config.yaml
d_model: 192
n_experts: 256
experts_per_token: 8
d_shared_expert: 64
activation: "geglu"
router_score: "sigmoid"
normalize_top_k: true
balance_bias: false
n_groups: 8
tie_embeddings: true
optimizer: "adamw"
grad_clip: 2.0
batch_tokens: [65536, 131072, 196608]
seq_len: 1024
dataset: "wikipedia_en"
Below are experts of layer 3 (counted from 0) of a mixture-of-experts language model. Rows are named router (the router's row for the expert), down (a neuron's output weights, with its number) and show model dimensions 0-95. Each number is 128 + 24 x the weight over its row's rms, rounded and kept within 0 to 255. Numbers have three digits each.
After each expert's rows: "comes before" lists some tokens at least twice as common just after its tokens as in all text. This comes from a sample of Wikipedia text that the model never trained on. Tokens count by the router's weight.

# expert 186
router:148114122126168147129140142149157145149132131117127120150117113101134116112136107119086177160117099097137160151106132109137111130137127095102135146117134114140139119139135135158091110129184128109137115109122142105165087130132132130128146090145110173138115116144112142109061186123121126111
down0:126124119107160139131124140124128131111114133125115087158086103111125123143145141088158111148078156116092103072126160095109127154126093124139083143146119140142143159145068074131128085103120135124073139110127135102121104122108088130100132168109149120117122128154124101158144155131133093150
down1:162122146128114116160114126109085107124138117105135066154107127153158166074150150112140123135132119134120145160145125118128123181129073166118109094138117115096124162176174160137142121154136118135109068117143134098113148117114161115100153117138134094095157095101123123124132121126160096110
down2:140107125113144143144119113153118123136104142093113115151099146125152101103118153151124144110161115125144136164152114108144151157111198129136114157097167144144143132154102143128150161113124090138126131139138158147121092116122149170160131137110079147107130118162170126134116145113125147147
down3:153158069092121091202116166131119112122153204111132158118164100124152136140119131128115115100129104158132102104141150165135144159141107134155101153063135126096105109118082140126088125151169112107137088148167126151126122124106159197108130125153124140136144120162175143129159155084130103101
down4:088148119119110091105116134125098084088123172101164124069137121078110092085105136154123176100114136159095150147156133121184134124151116142127103140122065130160104143132117119108145116173135149142151146100117097113143132125140190116115081131078132139131166132119125168116096162085118131123
comes before: "| ", "|", "0 ", " ", "; ", "0"

# expert 57
router:139134125145180152113129137152149121136132150116104148163111113107123120126129130113112171154098105111120169139116150113117117131143137099117129151112153118133164110128114159170117135134129138123085156130158173082169119139131119147145105123142095163147138109130124152105094142119087082115
down0:101127123125159131143117108152153152117142124138147107104101161098136091126153119131160099152150156143148104162138084113101124125080177122098112146102168155131162159107084181079145149134111085132088146120136132124109150109105107138108129111098116085163148091141150149146137102166125154115
down1:087128075157132105161115111127152121156105106166147158097109130090105118091101123152101164169107124104151121154161155145164148153126130143107135152103094148101125108145128136147136161102121150176106149120145117096145154119145126145116147120094084143079161110158155160118102164118115104144
down2:095115140168160093148062138150167104168094086117099137110095101168107102124115101129128111151131115132105122099098122140107105150128181129123135140092153070130145116121115143129126089103149122155115110135140155119141140139085134126106139142135128130136160132138175123110121096154129100156
down3:130112114121124116120121097089123124153127101104109102133109104114116163134149106165119098135123115141150099169126135121097087125090094125106111134133136097108127117134139084080163111139163129136124131160149149138117116100106153122118187101167136098112144143105150138083095134140147102144
down4:108133140143142133140105121123111144127103126137087152119110108128116132136135117090166151130139071143067144107160112132123118177149119105118128145146144126169132159128127123158119105153095118126165119065137127114083163161179115074131132155110152106136151160131150159113179089142132144144
comes before: "| ", "|", "0 ", " ", "; ", "1 "

# expert 75
router:117171149147183116137146143127108099120138174096139121112147135087117134113169111113127148117124146098120147165100112146133132180143120116140123150140093128130128130154105116152142117107136090124153134161100115112164139167160139135144136131092114150102124146131119111100102190131093151131
down0:156117124121133150110121174161115179127124071172146125120115126142131118111143136160147090139142144118173126106126139137124115134125083111155106149149145111148125125111124151124163142132121079077133145138147048103172094127109134143145161083113134149136110133132108135185127110171179105157
down1:189113125139138151130163154107137135117100134150137144150102120104130152117128159149138153188112143108149133125107152158167162138106150082151155148165147120109135131107123153135108151129058117166131092108097164127109135131117120126128091111118127093112126155140132079144136142104110138126
down2:127165152122164134182137111085113102077113183096140152125135102130110131119132155103146134093179135142125124136152129134139118126120143145164134102096145096124094115149081144130111098145108079124089162113159161120150112143104168159100119080118150143114111123139108157161097127137176116128
down3:146121121140126139138148105131141100128097141129123102085117105147107115137121154144108126130131125149177122074080128148112163094124136120147123071141165146115146087122118115143134123089128149103102074162137142140106084144107119119113151116125101150134129133126104138123131146115133111124
down4:093107139126110111153115133138139141161088113147166151093124133108114130123162169115124126154146125150151122125156125112158124162129158103137097158084151143124145133140090154112159125184151128134170159138115121104174132133152147114126137043145103120128164135154146173103182141123112148095
comes before: "(", "| ", "and ", "was ", "=", "de "

# expert 73
router:155115150125162104130138123104128082101116162119094124130133126123144102132117115076148125117138133129137140130142148138117138128150094107139125138178105082116112101138133088163131109109168116131139104157123114143146112139179114158126121139120127137150109173113126103126094153128110118114
down0:121095076119168126084135121162114103195137136156104131119111154117110114154124110107145116144121105163127148103135110131117134129125088153167099128110110114177147142120153107111080111139134148129086150168171150132097160104114120163086119140151144118133113156088166141126149114130159131158
down1:131134115106109122116152109088147097121146150124101121130118160124164149112130138130145138104132140119173157135143113130144125140123120144094102161107107102123067118162140105115106132084137153148116098147113145101146118159088142136122162146111129139139128133176160123087089136161142089105
down2:104121146123094115150131134107127159163140075137110170094124077119128159143114165127169115108107108162130140162121131131091088112116086119137092142096089087123139108115103150142128115099119131123119103104119148115132154155127114117072093152127115154181108147131142119132155157135162164123
down3:127093109142151086135102110143162137174132126197129130161134147132138127161151136139125108121120123099147130155118136122166133158120124125093113102113148160113142149134131127138124147115160116139129164160068092150141153107133105098129125097113120159086139120140127152127106149165109128141
down4:136158149124128136144153112124075109153158122108133126158125131138131135108131076116171093101126107158138126157119151119111109135107140099114101174153122073104147129139124171121110133153102092149067141113160136117140162109117141151156147116122132076152114130112167085175127127126106168130
comes before: "of ", "in ", "and ", "to ", "for ", "was "

# expert 107
router:128175171134194156157184130100133087132101119127127129119159124131129146110150114139104126129145095128099142141130118106111080125125125079137142144144130105101142084129153173195149112077123098091121112126125126106202166166133180137112152104148157147139134157090133152116114113138151143114
down0:151097149110108122122146103114142138131107136074147133097146142142131128150126141130164132120121130148138148126121161167131143110142130150139164108085122118134119146145118133144146096135084120121097118176103089131157172090078144146172173129099133133130096113164162132133141097104152154159
down1:103142143144114138119126116127099166130126109132158097157155081138163135107139133153139137131106146130165176120181092124107106148119110065137122154120115140132119150088143138134139150145089132090140125083098118130138135131123143197114087090145107131127075141106110150141123139153199136121
down2:145119157167104146119172136122123124108113111147068126118140139120101146168138108105153139137175125127157097108134080129155108105118105151128113128159086132141141148133102109117130135157149135111149141125118153131115124163133123154102129125113127099157153158169101119102145108152102100113
down3:105148125120148125144108167165112092106162143086117061131121104146121144126091115147092165147119094094093108123117132118137147137123138135140077177141138166126123131138159141105120099143132120098117101103120162108122124145148099112105120116112151123132105116114116150161103137119133106094
down4:150129099136152125135136145135114095113132155153109127115100150114064096139122157128089104106117167096093112116162144085182150183108089104126103123165133140123134117141135122134168093176143164146103138129150163111137112069158090133123111135125134105106139113144128129148088179137159126122
comes before: "the ", "a ", "his ", "their ", "her ", "an "

# expert 193
router:091147153161202114110143152141093124149123131137110099144141141092126110101159130141131124119147157118140133162115100133148135156125143099135131176142091118117133107163127098135107144142126114145140176139103115138142157158146114084117124117096088109112099143128135131121098152115105141119
down0:148105087138131147104102140108135135162165128148134111117154085133111158130097091137132145150130138123153132160093131126199124110122113097108144122124164133136141129111113141152195131162168095140137126122136120122143136132128078056126105139129160096140120098112069115080084093132139141096
down1:095126104166139119119092121172138094140071140163094117117140135134103111125122160103099124103070108145112132110065116161129191139132104139100121155142114138163137121124138168098142124124140142104120128137145154166110152124140140164134094116127115101116147108136139125129118164121144121109
down2:125122147123101121151134127137099093078116141112164123142144152091104148124160118134163120160171106125106108101104115110098125161146123173142121136121120144132128123144114163076120191122115152094148152156114084109115167149124136124150108176101120120094118149150135117172109149120121143095
down3:096122127115141134153134178154110111124155113130188147066101162111164168100115121091142130101133134119114161144144137113165101133162137113183110123159145128137109108122097139111131153089135070086122108148133158144136138093165109120187158094113153102147124155113120122135186121089129092155
down4:099152119133106115109138119119157106131094172124143175134153164103125094110148089119107151124141111104135100158134161137155147137112119136141142123150123143136121122155112121106191108165114135124125110118077145145115159108121151123149109108079106092129127158159120124103078107145102141129
comes before: "| ", "(", "and ", "|", "– ", "was "

# expert 154
router:174112166104166121107132158144136098119148159094136139115118118133138117139105117066154150141131100123096150124117138151089143111132127135124140130159112096117134135118096115169126134133163079094144095185150156112159117174147092140127119138130112181162100127110122141122128143113124143090
down0:157136152149133136142158135104116140119106132118078114081149097145114173141119121141085130110127197135158140150115128122115127125147140088117117143107135139123126153100117075131135174104126114120148142145148127142157072142115143099122125074158121133163111142148100117161107145139132149128
down1:167140171088139132101140122156129139125098102143123108142087073141184126151160078114140110142117132138131103117162135133093121112128131129132109146146139137083166137143129125151142120158157160154124106128106129096139151134158097113102173131107095122162159126091157099131139130134105108120
down2:124133107160124112088098124161098131144168137127079099148101121091127074119132097187096138107170132148159078151117115134115128167157127140119123117146127118122121147126144122115184104136155144118121153123118168106102156129160139110131153143106114120135103129122123144158132139124120165103
down3:153135126126120134146087136148125146139110114136117191126083123158097162128119142078161120130092129141136133120120179123107133145161100158138125104132121100142117137158158137143123111120117115118092140134127151151101155138120114123106099162151158122154127143125142166146154121152109127084
down4:110122143120130137149134172120115096118097172080136132130132129134141111130148142153117156090134128143134121114113113082153137120148167086158125143164139130112111160129118134139135156069132154069181136113130119122158105108088080144108094094121179109170156158146086132111110134122122149127
comes before: "of ", "in ", "and ", "for ", "to ", "with "

# expert 142
router:121144143131185145086131109158158148138142142107125126113178090138149089139144148103119104161081121118121133146124104124086112138135115108075124166127112084143103142134110100150121173124118121142113156144124139105132106174156103111151108126105073117151137118165112132133148137096096140103
down0:160141140093174143109127118103147130175129137166150095123136142105139144114135177138101190157142120114145154139153116121091105080109125107136128169111141139115114160106155124153170105115130155102114126166103130067171128129153137134111128151135099100111118102113135120114159125123123114118
down1:123135148140145116137127106135187139166145133162117119126120092124103131135116074093154132140110107156132159164103143138131114100100112190154151136120106116080121123150135179134103117107150093157106122138091098155116085167133150141151143151136114139147131154140126113105119075123119113149
down2:112136127138085083113132128078158095172166119149164155088135121116155101140109100149141088091138111146148110116140134128127108100131107138119191131141126082134135131117170133092134137113142099132155185109134099155108128140126142154130155090134142136154153130119119166097164106167171132141
down3:157136146133103139121117125124152146142122143133103129149158108134142126099114094143109142138133106151136122118113150148108115091143147118119182115115184101090141162115123107146166133149120122125129110130136167121115142148095112155113125125173120126141154108118106108140106124131087174068
down4:125168140154146120126118130127095149112091128122114144088138127136126147155113116084102169099172144139153136130130133110156170121174160124177114098152091107087112091128143120091092085118146133142147150113116145153164098150139166146116150097105154110170129136127102133131155149128103155153
comes before: ", ", "- ", ". ", "of ", "'", "|"

# expert 158
router:111166134133167114138151144151112101127139149116119101132153140112129142110147120098141142130148149139124157165132118147132112164152113110122115178148082100125124101151115124170163115143145087115128168161091110108154127171158153122147147140074127140107132161142154112104110160159103118130
down0:107145103102167128128124175155129084105081159103149114152116110153106147119118144183104128113123167131116126156110141101146130127101166087125122142149135148104128165158153146164132115119146109132156138120163159114153114159098121095128098150122121166146156146115082164131111102105135143120
down1:124134099125129160117125153113132086086166111100160100140123143102156124106125159151124124096103127133087120118141135154129132158142131108109156168184108159144123122092123141147145178119091122113162137127088125106178143173100135102100143148160124146163156125170094088136128133133109105156
down2:100152160156136127158146116102147091118128184098142116158096120143146137128159135147091127105154140119111113162121112122155122150136190080105148104127119166102120146138124147116132154105140134153126135118136197112179106119140104150104112122151076119110155128134099133161088145105142126150
down3:161093130189119131152150090128157154148163114143122139093148174117100115093142118089136143137099136121135113107127111162119117139154107142139125108087097120114141106087145138123158115115136106142113140138127158121086147115159103156124134098116134098095139110108160096106130136145106121185
down4:130104112171114117128123111136141143155144120154107107102153154133068163078132135121125153160127154119121089069131117157101120151130094150131150127122103080153123126078127149104169147128147112141096154132099147118078122133136119107111104110129159113090142081132131056106142111139116125142
comes before: "(", "| ", "and ", "=", "was ", "is "

# expert 85
router:156196148154166205149176152132134113099126136131143115154142113136140123100174112092126118139133094130098142159127146137112148145141131144103131125132098111108101114135159117181095119094129115108132164123102104120157135126192150108151156094105168143085109154098116114141139172130140141119
down7:094136109152144118164106105128097136137160124126154151129103100116165138141145126111133126084126111103126156130097147098156086130159121134158115139112107105101147147134112126110128108094085057094141112145147127114149138144086103135133085102145123150103125097098139112142176131100093127098
down8:152121133139173125156129139165151133122111130109158152138122105127106150165146154129117115173149102119121163093156108105151126148091156159107108139126116181174151140127150098129169122129107141127100151081129135140132158105124142156121119123105106115132153132115104117092110120162132133183
down9:154150184149112104148134128111134097126120159114157094124084119110130157116090128089173115104133130136108121103116126142135145127139094155113136120143151146125078149138133103135108163173118157112134137108105103140148097114151091150099157168115133124132099109150126152101127167180156126193
down10:080102112116145099167155126115110120095122144165140097105110156139112137136117109153111119112101137129097153131134169134081093147132140127114149096136108113137104148101133125086130165145136165152147130131165127109126123116139090145142095168085119105110141080150073110154092159080102121122
down11:157164154164097129077156119133140092109127135126154141117115116149160133169153131117122134173133131168123162113132135135128133158103123157141131128100124116131147093067132159116151137101142098154124133137134131076143145085119141096111123115157129187095105117093139168106122127167154134132
comes before: "the ", "a ", "his ", "its ", "their ", "an "

# expert 79
router:127165168169136166145124083121126139117107138120113098114123106122145117119141142072120118116137107126114147177130105128071107109115099092112132128114129053141143094102079135099116138114157138134146152119108133144123130121164107098118078162128141145113101111123105110144145150127122173133
down0:131146129114140142140134104120146115154119158138103083095153129129142122079127139145147095126120143077134140119129125127087109100182142140123134126104146135136138109082131130133148102110117124126087079132085123133167130124159155142124112158095161110172102098170180147118145157100102107158
down1:138134151086121164130115124124130112126093144121103124105125113162067191160126147133120176129085129144114166089097148142158144126104158158121136097139119152128145155104142152124165128114074129127121125148139120149179155123137146141144150120115144125123115122152127117121086100087095088159
down2:099126133093110119153153102120132113095128153125143155140129077102146182147116120093106112178098130133151111122152106143160124151128139094167063126124147141164118159174097132120129143140110162107152126097156120107137108161117088129143089124142157114145125112110109088157104138133117133114
down3:117149149155120128137121161119117208148139108151115167106102157089158122106120122163090128173156154093125096144120102184137105144096126104180139124114141144107118154153121141134126097122153154137115139120153148139106125127140109146083124102093135111169183078097138167116120143136135175110
down4:130112120142090145109119135119127134153142137119164133081135153180147130163114123099130159136087156102116132143121157144171173126100078136135118116133153139147137159113148111145083105116113102113137078114180139096193143111130120096107113152087115134158139099083162160156117129157136151086
comes before: "the ", "in ", "at ", "least ", "with ", "University "

# expert 98
router:166179128147166144092132165105154070134148164132107150150110112153125084112139124120153127116095137148131129138141122149123100130103095137123171150166096129099145155122127124156107135149145103132125150151127123140171137146185168134105103112125098133099095103113137137128146187152141116102
down0:107053145150118132132156122122147145131131121126130143148140132121076120131083125098120157161117121112124118146118148104138125142139127053171090095091144096126152103092096160180144094104087146094097145159120130124137140169107169136132130127145141125155165154120106127103169130080112126124
down1:160128092143123110147147147119099156099143098118157119126130113130140106109117146111144153144113139139144139111120128155078171117142108143140146089117119112137113113115109115145153145094120136148101131111163104140122153096117097140146153103147131103110137186082087110144113110113179159132
down2:144175073170130125105080132145152139154169111113147160149144129126075117064110118122106157106141082104121170134133140138120165139122119159155103141105108134146115128148104109131106137179117105158155133155132119165127128095159136170154124163112147120113118137126144151108128121104136112152
down3:147105134132183115109120078113119147155141115150074107111092118145145167123110124131133136137160099119130189092151134114123107171139134137130110139150104116161154093160119156132137082138123151148093144114078105173106158142127138135158135153127160134153123122147102107129098104142105131100
down4:159094143137135137161124153112112196150131102133131123129150099155112124157111092140137126141120123154106151129066083141131106076075097116114135141124157123123106097118131107181143159149151117106111115174144108118123148122102094118124103145160160128125137105112104105107152123142126140127
comes before: "| ", "(", "of ", ", ", "in ", "|"

# expert 81
router:146174140113134163119160117151144109110097140126138142138112174169113129091133175114120124158157145091118156161110132130144153156125111076127098140105107134150135131151141079182141097148095169176148134145148089087161151142147117105168155114104115130144148099121124134112148150136147119136
down0:142120151140150141130120136099099135122172155090103168135137118146105167148102124113134153120064124091096148123118147089113108116162104120119129128088126135086147109125128148155108138105097121129125109131121144105146103139120122080126139168115144120133127129136138125144132166153153130123
down1:135126147105140161163150133121127118123109127128146138132149163096121132111131105143102113110093132081131123153157094151129115162153135120114125149110116109136143123095158075119119180100129144127126134123109159067105196158126118124116098127158122122165127144133121130107113148083135123099
down2:139236118109123133131131180126158118078121120123127139115147159091133164107116110094138137111106159129092085127113146118181146117142132133150169119142102135106186119136133126147161157122147107127159123126125128110132147103140125113123113151095175065113127145149115140088137126145152134123
down3:159128103118115101127148158092074092107149183131099128152130149123140137114154111130095104154114145182146115153178132163117120154148143167115109101130142100155121141128149161127151118163129108099126118097161146103118124130136110127157139148171145132099132127128105150085106116104124182142
down4:103129068142119134149114107158127160137137112168135132123127126131104144084131136083116148128120132099123116132116153126128169138146131106158068135113154127111113111192114076115145100155143180111152147086151139183150113159094128112111130152095134110122144155136110128135123118123123124098
comes before: "the ", "to ", "his ", "a ", "its ", "their "

# expert 101
router:142127151141182123121148151106129089159128145127116157123163119132129128101131128099140159130112098163105106147123135142124094114113096108091128130162114112121116136102115108164101122129131110152096125142118115130166147167175134146096102127109127150118102149127115123127126188138153178105
down0:098153118150114134099094095136162100158132125107112091087163163122098134140113149092108102089136085152144152125146151136161114130132114119156104144108156097147120101158115196106139130125120122184122114181101131098151133148155127125127157126098086117127142118154123104134069117156122100131
down1:125106138163146154126132149152146107143160144101167129145129133114119138143137102126130093165128153153126124135112110153159129162109177134137158111087172141153118119120145170137105109173121160126164140153166131173151141163138165115136107170148122151160125121111130144149110092160168147154
down2:124133098126108122136133111148158093104178156138151115115158141120141104100162143135124157147099112113140109197151197127123139155144137112096127103090082105121096177165111134093126142103139115109128117128136113102134124116130141129160147132100141113105150169092154133145129113111169130095
down3:154112138086131134089136140120084136145094121109136115149119093148105146104135135144150164186123137129143144169117108110129145119139114166072131136094135146137095121115147150123126131086129159121120137078075136102124156145135152112107112129140137184163116136100146178149105080149127119099
down4:112112094127096111159122126118098144113118138161167134118122112110148142108126156098112132145122171153143105134123135153097099095137101146158085119129105112131107094141112074115142134074129148144117095132129202134128101126121134137130129107121147092076149159112083090122108202104112117103
comes before: ", ", "of ", ". ", "in ", "and ", "("

# expert 115
router:159142144136095147136132127161120131143107154108111118109153150104178091125198117117094102146129149090124083142144134127111140121115112079133127185126095092132111104104122139135126144141142075130107152138123134115153130142141107151093141131117132123116120119117132113107164146094073101072
down0:144087131135088125176160102094111084087074135145106131129102132151131128165142158129133146126124091163134128128128148131126111147137106104078133119085113098135153137132139114106105144135152123122128118106135097131156107124148144076120162096138096120123089104129116150129084075149091144116
down1:093096143157123125156109120163121158117090113180130126165110126138076103131140155123094157158130103136161144165098110112147132163137134117129117075127121147105125149150160115133113090127138128085096092096111115155110163100097140125120099105139142139166166085131110153120072089145138115131
down2:115115136143118114127109101108170125111088119136119091116149163134106100100148160154129158120137115138155094107153160130126094172153148158138100162092101144160138157105143100117145096126155094121120115157145111114165124095085122152088131152117129124156143136158169137119124111096052153113
down3:091144131117140086131134117177094155150080105123133155179112164135155094123150143148153127145144111136130138139099132140121129113131148073149100128138144171102123044142126096156126165139149141171126101125086132148151153141123173142158114146121122092146097192119158145092128130092112102163
down4:144115146129177122126106107111136083153117148129098114115125155093173125113144153160150146135146115096121146127109106117117163111129106114077146133142118127141105112119101125151125165091146166133102117104115105123092125124158163131135151169117129101135142151113127142130123120079120120169
comes before: "The ", "He ", "In ", "It ", "\"", "This "

# expert 34
router:152140198126147163157131134138113123113139125102084121139147143129132143085139114093105083132095159122122116140129151132144117178137102097136115146107093150136125106127165089164114105133113104160103078118123124140148150127134134111144155093099159161139155118137109133141103176136154150086
down0:114124135142178129108138096181123147131107185141159107163155117123135142185132132121099153141154147110101136155118139111068133157153131141105154138132102100130101091118156132151091113126149130174114175162121150144159132125136149092118134121189098100138154124134098120109086134135116118145
down1:116128097142121124133114128085105072139162126142137129161115102127128118129136149139130158132111133120160142121151120138167121120132142128104141095122110152123102107143106126137143128149110137159109105128100074142133148154151171105156072171142144151143144147145124109148115127097146153160
down2:113104152132131153119104112146123117176126070175152097129151110161099118120095185136084146108120127153143121146157151124152143120095129118136153151124088111151132102168175174134133085097120134146084097132134130159124104114145114083146145111110127089139145089139117130132083111076147092135
down3:111120148159142138126110108112170175073140117149109160168110103137126109144127114120089148108122105153170192120130102129109119132145098101121138142166150130177127107065129150115116095121127139136126134066105138157139110126162150109078121142112115118128108109102105126175122129117125159106
down4:143117164095142127109151142111137067125103097110139142132115118078105106118137127096111176111080153103103141105130156134119186131130120161119147106136112094124100130142096131147129125116120106076108133087105109155136114143165142084113088124141141119135102113139082137162111119125065129108
comes before: "and ", "which ", "but ", "the ", "he ", "who "

# expert 88
router:149108156119186116103153127135129099120154145114101116139153143155132104134123129114144076155150111120142130131129133168092147140126106108083134140173110101159121112105136120126134143152153087160136118175155144121153128149129093147139128147096101154163114147096145106137124146154126165084
down0:122107108141151118147081100130117131155124078130151118129158137106137132112159150143086091104167115117147142116128117109128135089104159107096116156164140118115096085139191149103119114134098126091164135123127131130185099132088131130088156096128146183073144089154152140134091133091095164109
down1:131117126102162104100173143138163127109151111117132111136104153147112132144131087060175123116114131146175126153177167132120108167140115149143120128156107097141121138098120127132141172133175119121157164121090130127109127125139138148111109132103110150144118145113112129151127114160170098160
down2:118114116134130110126091089163156102142134124149082124140078143141112158146130149118145123141118145133131133126130105127153072119105112111080122120120110109146127144155126118118127140100126148149131134138083098133117144151133114145158100143122179109111162145169109136136096109125094107128
down3:116126108121141112125140151146126134143140137126147116166118099145120166121098108089121143147118132109149136131156154153131148123118153119155105114131104151130181116171112128123101111106116191134104084111145111121151159180100102132110136161068121151148118175116152124092127139156105123124
down4:093134107150131119134111108124149113099153165135154108118081131102114166087136148128133134119145108165147098139110143126144168145107105123150138104141124148144105132155124140085129138155138118068152141142129114136121091074141175110128134107134173094086118091148081129136108130101117160102
comes before: "of ", "in ", "to ", "was ", "for ", "and "

# expert 242
router:144151203128136176152140124160131115119126127106112097143143127144113115094155145096084105116100156107146104143105138123132123160125132107120109134104131147137121089121171079123161136130136111153086105128143134110150155152115130116132130110086125154151143107168137141099117178108134130099
down7:156134142172125149115107168162145112120107103099165152156161174107114170110136113164106113140104176130137098126134089103134102118114142124111159119080183174122192156104118165132146085137145123089112169106138108137127126129095130123131096119130108134158161093129105127115088155146107117158
down8:148106103117180135125106110145069139178133085100116133144097096150149144150153162131134119126129116120115135168152112126155127116109129131172134095140183108144144122149160129136148080122135085133116151140143096093166146140124063124142136134137127145120083110146179135137165147112127114150
down9:095112142116119143138167133157122096089130123143089102169104141100140117117132164113118136125142111110114146200093141158111139130152129115142128118136124104112127156145151139125126134116123158064096086119144146108103127122110079102147139132117154117120147152144116172123099140091104093078
down10:184143173113157116121125126149111146200130077115130143128105110140142155132107105140176102117139148127156120162140113128113115092122117128107133150144164107060139120134182114130153107141132149164143126168141133126153134135117095108108147113133132127168116111132126116123089164134132159162
down11:137136114132119136103092108097133116144137088118091125093159122157158138133114139125103115160102110151120073160139115128130147141118117129149140135104163155138077119157102162112143121126141142078134128100139088055106135131141133123131172146109120125116112150151129133147155136126135090156
comes before: "and ", "which ", "but ", "who ", "including ", "with "

# expert 207
router:148159140172154162121135141132130112139148151114109143131170122140157119131113124154136119152144127130085117139141151145111106155133112116117144150130134118125140148095131150174182107110099133128093165159162146113151132143143149145155096112110092119177115108125117109142136177108082116146
down0:124138152146110119126113142151110100139106121167133123084134140140166136128150119167109113133154083191091134103147124142137118187157140138173111116103124145145117123091123135110118116113132113160118140155111215113138141102112090131147150105087128124164120109141121174119128136134137131132
down1:143142103089116125118132087108207139147114128127108133104120134147100138126151113137140120121121123135142090151105121137150165088140106143080135105109111183117147134128154143134124124140107171117122111096152102127122150107117122123135130131162138125110130127128120112132096131102157155131
down2:123117108103151118125103116136120086167149133121161127163140135110174137092190134123125078134128098144135110141144147112151132178122116167118102093120135112124123083115104118157128091154162123146152129137105151114107132126123125123118152129088160114171160116096167120160158124172179129147
down3:104125101109130133106139117145164146093132135115148128131107158119116159140119121071154124152091104121144112120087146135113176102145149150135139119088134162106142122143133092117131119100113160090120094124133145081137144109118093101138144155156093145096143108160122140147143154120099142064
down4:159108091120136141108146125095126158118150127125103097145112152097153118120171093110174091147094157139154121135150093156145109155083131133164155134098102113153123098159123174069158112119140128157142108143106125142136097148109126148131136096090099157128156071121159111136106093169100135149
comes before: "\n", "| ", "- ", "\n\n", "|---|---|---|---|---|---|", "|---|---|---|---|"

# expert 202
router:166144148118195154124182160148135131134134143134116102144187116139137117114139143155139086181129110096082117163116132136097133161127114127117133160130095098139134135108131128132134141124119088167111142165113158128186119151132120116164118104120107133140125108155162122126129189135123145153
down0:103124127150128153072112136154141115165134089143135109111116145134096153123146154132086104147090128090118119101124093118135178161138108109138110130105191159126095140156153131157097090137123146154095127132173146104154119143145174107119152141122110125129158120128119086123143153134158091144
down1:088173138113165119129134119137088097160080121101117114107165148136077114108153152161102159106109109143124118158130123103162117117124138132127120118100109136122102161199118149140130108163110125109149153134096152101135155153144132067115132153099142171124062143148136139080138129133128117094
down2:143104129101154156128130157096106148113112119130155118163112136076122116146155144151087173083159150105139124124119107132136179124105138132118137170092145148140160140115079104119141112149122154126133172108119122132152087147152145147087122159104143165148126096129100129135131136125130115105
down3:118123146144157130130139101142104154141159132165126158198120137072132150163134083109126115125163091086151145108113137133101149107097115115105134062159159142084107107135188155129123126175152131118108124120140128136148117154108085132111137129106108134122111098120171132083130132142118174135
down4:077129130160128113124125146115082132139169135109168134127132134106090186145114110101147127126106125158140147131153114123133124110125107107191118139110169136139130105120105108128102084157140094115122171166143160174127131135131141102124137151117118114131076106136101120126157082137128134122
comes before: "\n", "| ", " ", "201", "Total ", "/ "

# expert 243
router:138173196110152178126154127153126097092154144094104166131127158119119131108116124084106067124074154144127125132122165146138119141128103103116108125123133120122175122108180142164122116123147091135113128124149155106133163174143121128145145107121123142124159124121113142133125163116116124105
down7:111117109069105122195110116097095124110126134125160092090127115120136159175164168113105135093160100120127124122152136111115093160128126089124121136128107120129151131161099111104181098140112100110097103126097142132124135127111146116139152128106138091113149112148132130182117100119112151146
down8:122098131106161106143133156149102208198141135148138122154099135146117155117100133139171095129119129134101191131130107149111106141149096080120121126173191109126111093149111125129122129115122156133129158145138134107102139134165126152117118135092108137090154132140152141152094087114119108164
down9:145125128136139118126084130154109142133173101113153114101103149142130142123158121119106109139137158139166143144116109150142117147149112123113129068123141099114135105146151115140138130155143139133117163128153161128151148131120109133145176133083140144151111152146161157081116150125179108128
down10:139134114104106132121172076062141127125137131089083151120161135172131102130164181142125136100119107136128097136109107167156138137167140161172119124060126125129115129147143136124100136087119122082102102123145154129105109107068158125120161118165161135154111159109121134152136118101101089127
down11:113121109115130114123113107151100116144159132125134123060112110155059132106130160127139097102153131164118122077074119139126104157153111149150141140144151090123097126135124130108141137156108159097129094118119127178166151075132141118123167150115197137126091140084115147145116113120162100113
comes before: "the ", "and ", "which ", "but ", "a ", "who "

# expert 66
router:157152160145182160124174142124126153133113180119134131122142167137133096141169141104112143105146098121118142138117128119125091108064138145117154157121132114126146118110118125120107145106123146156090153121081092100167127125149109106136095090133091151121132113093138093124157169158128127158
down0:129149143141113136130126124132135091129123135114134137130135127114086194094133135143146109142125143130126093139148153168122125124139133090108130073108128147115159138142133142133117172131149136131096087129112121153127106126115133137143183085113092151124142155124114123106148145131105140085
down1:113112084072122126129143153117151095104144145116149130112112103114128091133092162094144120164107142133135079136128131166144162144163164132118123137085156102172117153104127116107113137101118173092135134122109175112110133118132157143105106140146128089144087137138141117156115178134149143136
down2:100135109093119135139112128127125113145131115132167126136168126121147111128124131098139121103112149136111138170137152058082101118122143109107126137124187101149120135133146116142103118104095153168161165102143077133102141109131079075127142149121162115136125125096147075138127141104177150177
down3:153099122134140109147149118134119129111125141113129092125123141122103120135124114159092164098145084157103110080123127146125144100101123122156130136118122191099097110082092138093106160124051098130144107113158090129149113096148118104135158157133086123136118127109113139141122143126142149145
down4:132103120183131086159155150124131106106175127136115168161092135185123121102094136145126091094136160181118142144113095162110091096107141072147150127145130101131093126153148124126109145149162089133144111137141139122136144120139110120146108122128110133097130120123125069151134159126121132094
comes before: "the ", "first ", "United ", "201", "200", "same "